config.toml
balance_loss = 0.00105
init_std_qkv = 0.045
init_std_up = 0.045
batch_tokens = [65536, 131072, 196608]
max_seq_len = 512
dataset = "wikipedia_en"
Below are experts of layer 9 (counted from 0) of a mixture-of-experts language model. Rows are named router (the router's row for the expert), gate (a neuron's input weights, with its number), up (a neuron's input weights, with its number) and show model dimensions 0-127. Each number is 50 + 12 x the weight over its row's rms, rounded and kept within 0 to 99.
After each expert's rows: a language model's description of what the expert responds to. This comes from a sample of Wikipedia text that the model never trained on.

# expert 11
router:33 59 50 63 48 45 59 60 34 59 42 47 52 48 60 36 28 57 44 42 30 40 34 56 36 71 44 37 59 50 28 69 52 45 41 41 48 39 63 39 59 32 57 57 53 34 58 23 46 61 48 32 53 63 44 39 40 39 65 60 45 47 49 38 73 65 62 62 34 28 55 55 48 63 51 58 61 54 41 54 46 67 49 52 42 43 48 34 45 44 45 55 61 45 52 56 42 69 52 58 62 63 70 50 33 39 68 28 57 46 58 49 24 49 70 41 42 26 35 44 55 61 66 80 55 73 31 49
gate0:36 48 65 64 46 53 58 49 54 46 37 77 80 33 54 55 57 57 42 47 39 54 72 60 75 53 61 39 50 48 44 58 43 59 55 58 46 54 77 51 44 50 38 43 59 43 44 45 65 43 27 42 56 60 45 36 44 68 51 40 35 45 53 54 51 25 41 67 36 32 40 30 20 45 51 31 68 44 53 56 25 57 50 22 51 48 60 60 61 57 37 43 69 42 35 50 32 52 52 54 36 64 49 42 66 54 50 47 78 51 57 41 20 59 55 50 51 43 56 56 57 52 49 55 64 43 41 29
up0:39 49 62 72 46 81 48 52 53 54 52 32 54 53 53 65 37 37 54 37 39 48 64 23 51 53 53 39 42 42 50 53 51 34 73 48 49 64 45 75 51 62 38 38 40 32 53 44 46 65 33 53 44 58 57 60 48 62 54 58 40 41 56 78 56 37 48 43 65 49 68 52 50 49 41 54 27 33 50 50 60 36 59 44 42 50 64 54 56 34 66 38 60 58 63 61 58 52 62 75 55 58 46 58 52 76 64 77 73 63 59 38 58 44 65 51 50 57 87 42 44 63 24 47 54 51 56 52
What it handles: Tokens in athlete biographies and infoboxes, such as coaching, career, NFL, MLB, scores and ages like 23-year-old.

# expert 2
router:41 29 47 57 71 51 47 36 43 50 56 61 37 63 54 43 41 32 28 49 57 42 55 63 50 41 40 38 42 38 79 57 39 62 64 55 27 75 61 69 38 48 62 35 46 43 30 51 71 47 84 61 51 60 56 52 69 55 60 54 55 61 67 64 50 51 59 43 56 40 40 57 57 36 52 40 56 55 22 76 61 52 58 36 56 44 62 41 68 59 49 54 43 50 32 59 51 48 75 56 72 54 40 37 38 49 34 33 42 41 38 46 51 63 39 24 54 64 59 46 56 45 50 52 59 57 48 38
gate0:42 69 60 51 66 56 38 67 52 41 46 50 56 39 31 51 71 50 53 71 63 27 37 53 60 15 42 43 40 59 46 67 25 53 67 56 64 62 66 43 54 53 38 37 60 46 29 48 70 43 61 47 32 76 55 52 62 48 52 67 47 63 57 40 40 41 58 59 47 65 45 47 44 48 28 59 62 39 43 47 70 35 53 46 47 60 43 48 79 33 39 69 51 54 45 58 49 47 38 44 59 48 50 55 54 49 36 47 68 40 47 33 45 41 53 25 57 32 58 45 54 54 46 34 56 75 60 68
up0:48 32 39 56 53 61 47 33 56 45 47 57 58 72 47 55 49 64 42 30 49 79 48 61 41 58 59 60 61 32 49 45 69 47 34 52 40 48 31 69 53 50 46 60 41 43 74 60 43 49 28 61 68 32 47 43 47 66 43 49 61 56 49 51 63 57 59 38 36 29 37 55 45 40 51 34 53 52 45 54 43 65 75 56 45 48 57 49 35 69 57 42 42 60 51 41 46 53 83 49 42 44 63 48 47 62 67 70 29 52 37 65 60 72 46 90 45 68 50 53 36 44 49 54 53 45 51 27
What it handles: Second words or first letters inside multiword proper names of teams, institutions and places, such as Road, School, House, Astros.

# expert 13
router:22 52 60 48 63 57 62 40 36 23 47 64 66 43 38 34 56 56 39 66 43 77 43 37 63 28 53 50 39 38 68 36 43 41 77 49 34 58 52 48 58 53 54 23 36 40 40 47 44 50 60 42 57 48 60 44 80 52 67 51 52 53 48 53 60 50 52 51 35 50 49 41 55 49 51 38 32 49 65 60 61 57 46 72 43 61 56 25 37 21 66 62 46 39 61 42 48 22 55 48 55 36 55 50 53 38 46 63 61 52 33 44 30 51 58 50 73 45 64 51 73 57 47 39 50 48 54 44
gate0:62 49 27 34 46 55 58 57 54 17 80 58 57 52 63 33 37 45 39 59 57 59 51 52 57 38 49 64 87 51 59 54 59 53 52 44 58 44 51 78 29 51 34 56 59 49 63 63 45 53 53 58 58 62 42 54 64 55 53 42 50 57 43 47 56 61 42 56 63 41 42 49 47 51 44 37 52 68 54 19 59 54 66 59 45 55 44 64 47 54 54 22 44 50 31 64 43 36 63 60 40 41 43 32 56 44 54 43 61 59 54 59 34 57 60 62 27 30 68 47 34 31 20 41 57 44 35 44
up0:57 52 16 30 38 51 46 53 52 26 73 58 53 47 48 40 34 48 39 69 69 53 50 58 48 35 49 60 82 51 55 61 51 64 61 39 59 51 46 83 35 44 38 65 54 49 71 62 47 46 57 51 51 57 38 44 68 55 54 36 55 46 46 50 65 58 37 58 63 35 49 64 45 44 41 42 48 45 56 29 55 60 66 60 44 58 43 56 50 52 48 26 39 48 37 55 50 29 64 61 24 39 51 37 52 55 61 48 49 64 53 62 41 58 72 69 32 38 74 47 34 41 23 46 61 48 42 56
What it handles: Place and state names after a comma or table pipe, like Washington, FL, New, South, United, in locations and discovery sites.

# expert 7
router:36 53 50 40 33 44 34 50 40 47 49 47 64 65 48 55 30 67 57 34 53 44 70 39 48 27 31 69 33 53 42 54 49 67 54 53 47 47 44 43 70 44 36 62 60 33 51 53 49 70 51 36 48 66 31 62 36 31 56 27 69 50 36 60 22 57 54 57 31 50 38 30 37 59 49 37 41 64 58 42 48 57 57 58 41 37 71 36 64 52 50 40 35 59 66 30 41 69 50 26 43 55 39 52 43 64 80 48 30 47 41 55 51 58 48 42 49 35 46 67 47 48 59 57 48 55 53 67
gate0:57 51 59 48 38 59 45 88 55 41 46 52 58 43 48 63 51 52 53 66 71 36 57 31 32 40 38 79 60 54 72 63 43 36 59 53 54 51 27 49 67 44 60 46 64 66 46 54 60 39 51 37 71 55 45 37 43 33 56 44 63 45 51 61 24 38 45 64 69 57 44 28 49 36 48 49 39 58 44 43 47 34 56 45 54 33 42 59 75 49 55 43 51 59 51 42 41 44 47 31 54 53 40 43 47 53 71 64 30 71 50 46 57 27 31 50 32 48 56 44 46 42 71 67 33 37 60 63
up0:29 28 40 27 51 72 57 18 54 39 62 45 53 35 35 66 49 79 71 43 58 57 45 56 32 55 55 64 60 64 47 46 45 36 62 55 59 27 55 50 41 54 57 37 55 58 48 45 73 63 38 52 57 64 52 35 46 68 42 39 33 47 60 35 34 35 30 47 55 50 81 55 41 60 65 54 56 62 70 49 42 48 67 63 52 51 49 59 42 34 42 36 42 51 46 55 64 45 39 43 52 54 54 46 38 47 47 55 65 32 75 39 52 35 62 45 40 45 49 79 54 58 44 53 47 66 55 45
What it handles: Pieces in the middle of ordinary English words, often after the first syllable, such as headqu-ar-ters, poss-ib-ly, land-f-all.

# expert 8
router:42 63 44 41 27 36 51 34 74 50 46 61 50 36 43 56 52 29 48 77 46 74 48 55 65 44 36 42 43 60 44 36 70 52 40 62 47 36 61 25 60 57 34 26 27 50 59 65 60 63 48 69 47 55 64 50 44 61 54 37 38 43 71 54 46 43 33 30 42 49 49 50 46 55 67 40 60 46 67 59 65 61 45 53 50 55 20 59 55 62 37 46 53 46 74 42 48 38 43 42 41 33 28 44 40 64 43 44 58 65 66 37 54 35 42 50 48 55 46 41 62 50 78 54 51 61 60 61
gate0:39 47 52 42 45 73 52 46 59 51 69 33 71 57 60 50 36 31 64 50 51 56 62 64 48 42 38 51 46 48 40 39 44 77 47 77 36 59 59 57 62 50 54 48 31 45 37 58 64 37 56 87 45 69 62 49 56 45 44 68 45 44 38 43 36 46 64 51 41 38 44 53 80 34 43 70 44 54 36 57 57 47 29 32 63 55 46 49 76 56 53 60 45 46 43 37 45 55 40 32 35 52 32 39 50 62 47 46 47 42 51 31 63 53 25 46 35 60 39 31 59 43 58 53 49 60 76 46
up0:50 65 51 54 34 46 48 35 75 57 36 68 54 64 52 32 58 44 47 46 54 52 42 36 51 76 46 57 59 55 33 45 58 51 54 30 49 33 59 35 48 37 37 38 57 59 59 62 23 26 48 29 54 51 54 44 56 47 41 35 42 49 61 53 75 48 54 56 36 62 37 51 45 51 29 42 76 45 38 41 33 62 32 62 59 35 66 57 37 29 20 49 64 50 56 47 45 53 54 45 48 50 65 56 62 43 39 37 62 62 65 36 46 19 40 55 37 44 51 57 54 46 44 65 75 42 58 64
What it handles: Short opening or second pieces of longer, often Latinate or technical words, as in Phylum, symbol, colonies, obligately, Database.

# expert 3
router:54 37 61 61 48 62 45 42 49 63 32 46 80 34 52 52 37 47 40 73 44 56 38 34 69 66 40 62 58 34 68 67 51 37 63 33 38 52 38 47 57 43 63 56 39 61 48 76 52 74 63 36 58 53 47 61 56 46 48 57 39 38 53 46 31 31 49 48 49 37 38 61 28 59 55 58 40 42 29 35 24 38 57 68 55 66 68 76 47 48 63 41 43 46 59 42 56 51 50 62 37 67 51 34 50 51 36 49 48 64 73 40 58 63 43 62 64 28 56 61 60 48 53 55 57 37 43 60
gate0:60 44 70 41 45 51 64 45 46 53 35 40 62 57 41 55 54 56 20 43 62 63 50 42 62 61 61 66 53 31 58 41 56 40 44 60 63 46 60 51 26 69 53 38 58 63 30 68 45 58 46 57 58 30 60 54 51 27 53 34 56 59 40 61 55 27 50 50 34 44 54 64 71 64 75 65 25 57 32 39 52 49 70 39 44 69 46 50 37 44 50 41 27 40 57 54 63 40 51 47 48 45 54 25 44 50 42 38 42 55 54 25 52 48 59 37 32 60 50 51 61 19 45 67 33 52 54 52
up0:28 54 33 57 50 52 49 55 55 40 54 60 43 45 61 37 49 61 62 57 33 44 46 33 38 41 41 47 31 71 46 43 43 59 42 41 37 39 42 63 66 41 60 49 36 35 70 48 57 55 37 29 39 61 33 39 59 70 50 67 31 29 65 36 52 68 40 69 58 51 44 27 31 49 35 57 61 46 68 69 52 45 29 58 54 41 49 59 68 56 55 61 60 51 45 58 40 52 38 54 45 70 61 64 55 30 48 61 71 39 54 71 44 48 34 71 59 42 64 41 43 78 50 28 55 47 56 49
What it handles: Digit pieces completing four-digit years and decades in dates and spans, such as 197-1, 198-6, 2-019, the late 1-970s.

# expert 5
router:61 64 51 65 63 45 59 38 46 57 46 53 51 35 71 51 42 55 38 40 45 46 52 53 65 65 65 41 60 35 21 50 56 51 44 73 60 52 32 42 42 56 72 43 53 73 41 34 41 63 35 54 52 63 24 46 32 57 44 66 57 37 41 54 42 47 45 62 53 72 47 37 41 46 51 42 26 40 53 49 53 59 56 45 47 64 73 73 48 50 62 58 41 70 47 56 63 67 31 38 54 57 54 67 70 25 51 76 45 53 42 38 50 64 38 41 37 39 52 56 53 32 47 36 46 24 65 43
gate0:65 47 35 41 67 45 78 43 61 47 67 56 52 61 52 75 48 45 73 43 47 50 47 55 61 54 52 42 65 53 50 55 66 45 40 62 70 38 71 38 25 70 54 33 48 56 42 41 66 61 37 37 44 36 33 53 55 51 41 69 64 64 43 44 49 34 51 42 48 61 22 45 54 52 38 54 56 31 53 48 47 49 45 58 43 60 64 62 58 73 35 49 58 39 40 61 39 63 64 38 79 53 30 70 52 30 49 52 73 59 41 50 49 51 51 39 38 47 63 40 25 42 36 45 34 43 47 69
up0:41 44 75 65 45 56 22 59 40 55 26 49 45 44 47 24 54 56 26 58 56 54 45 45 33 46 42 59 39 42 35 55 45 47 56 41 22 57 35 55 66 31 41 67 62 52 57 73 39 43 59 66 58 57 68 52 53 49 57 46 40 30 51 54 65 63 53 55 50 32 75 62 33 29 72 37 45 69 48 46 56 48 47 41 53 39 37 34 52 33 66 53 35 60 50 46 55 37 32 53 26 47 67 28 42 61 49 44 30 49 55 51 49 52 46 56 60 57 42 63 75 55 57 58 60 50 51 37
What it handles: Colons, pipes and punctuation before quoted titles in track lists and episode tables, plus past participles like named, published, released.

# expert 4
router:52 50 45 52 60 53 69 41 48 35 48 48 55 58 55 49 55 50 45 70 48 54 39 54 48 46 47 73 50 50 32 31 64 49 38 38 42 47 44 53 41 41 60 35 85 37 49 52 54 64 58 63 26 39 42 59 34 46 50 34 51 44 71 44 69 71 34 52 76 38 62 55 61 51 40 45 62 53 67 54 35 29 47 41 41 45 33 50 57 64 52 50 48 56 57 67 34 61 50 65 46 65 55 51 33 25 60 31 55 24 40 38 30 52 66 44 73 55 48 37 28 46 31 30 45 37 33 55
gate0:55 42 47 56 49 55 37 52 33 44 64 39 52 61 49 26 50 56 45 77 45 43 34 43 43 36 36 33 28 48 62 38 38 35 66 45 62 64 79 61 42 57 47 51 62 46 24 34 69 25 37 38 49 48 73 40 58 39 66 49 44 64 61 46 77 60 62 42 33 41 59 51 57 80 51 53 73 62 36 45 56 53 44 52 64 48 41 49 48 69 63 47 60 52 36 55 44 58 53 44 42 53 45 42 37 74 59 49 50 55 65 52 29 45 57 42 37 51 58 61 40 70 62 41 41 67 42 60
up0:50 60 46 36 56 60 55 55 68 59 41 68 54 38 49 70 53 50 56 23 56 48 60 55 44 64 57 43 68 55 42 66 55 74 35 57 44 50 32 21 62 41 46 42 29 51 76 65 24 74 61 60 64 52 25 55 37 49 32 44 46 35 40 50 32 44 47 59 78 57 58 68 44 29 39 61 23 50 59 52 39 50 67 55 33 57 61 56 45 36 42 33 37 44 51 43 62 41 57 61 46 49 56 56 52 30 41 42 53 43 27 46 62 57 52 57 54 47 52 41 65 42 47 50 62 42 64 43
What it handles: Line breaks, bullet dashes, pipes and heading markers that open or separate rows in infobox lists, tables and section headings.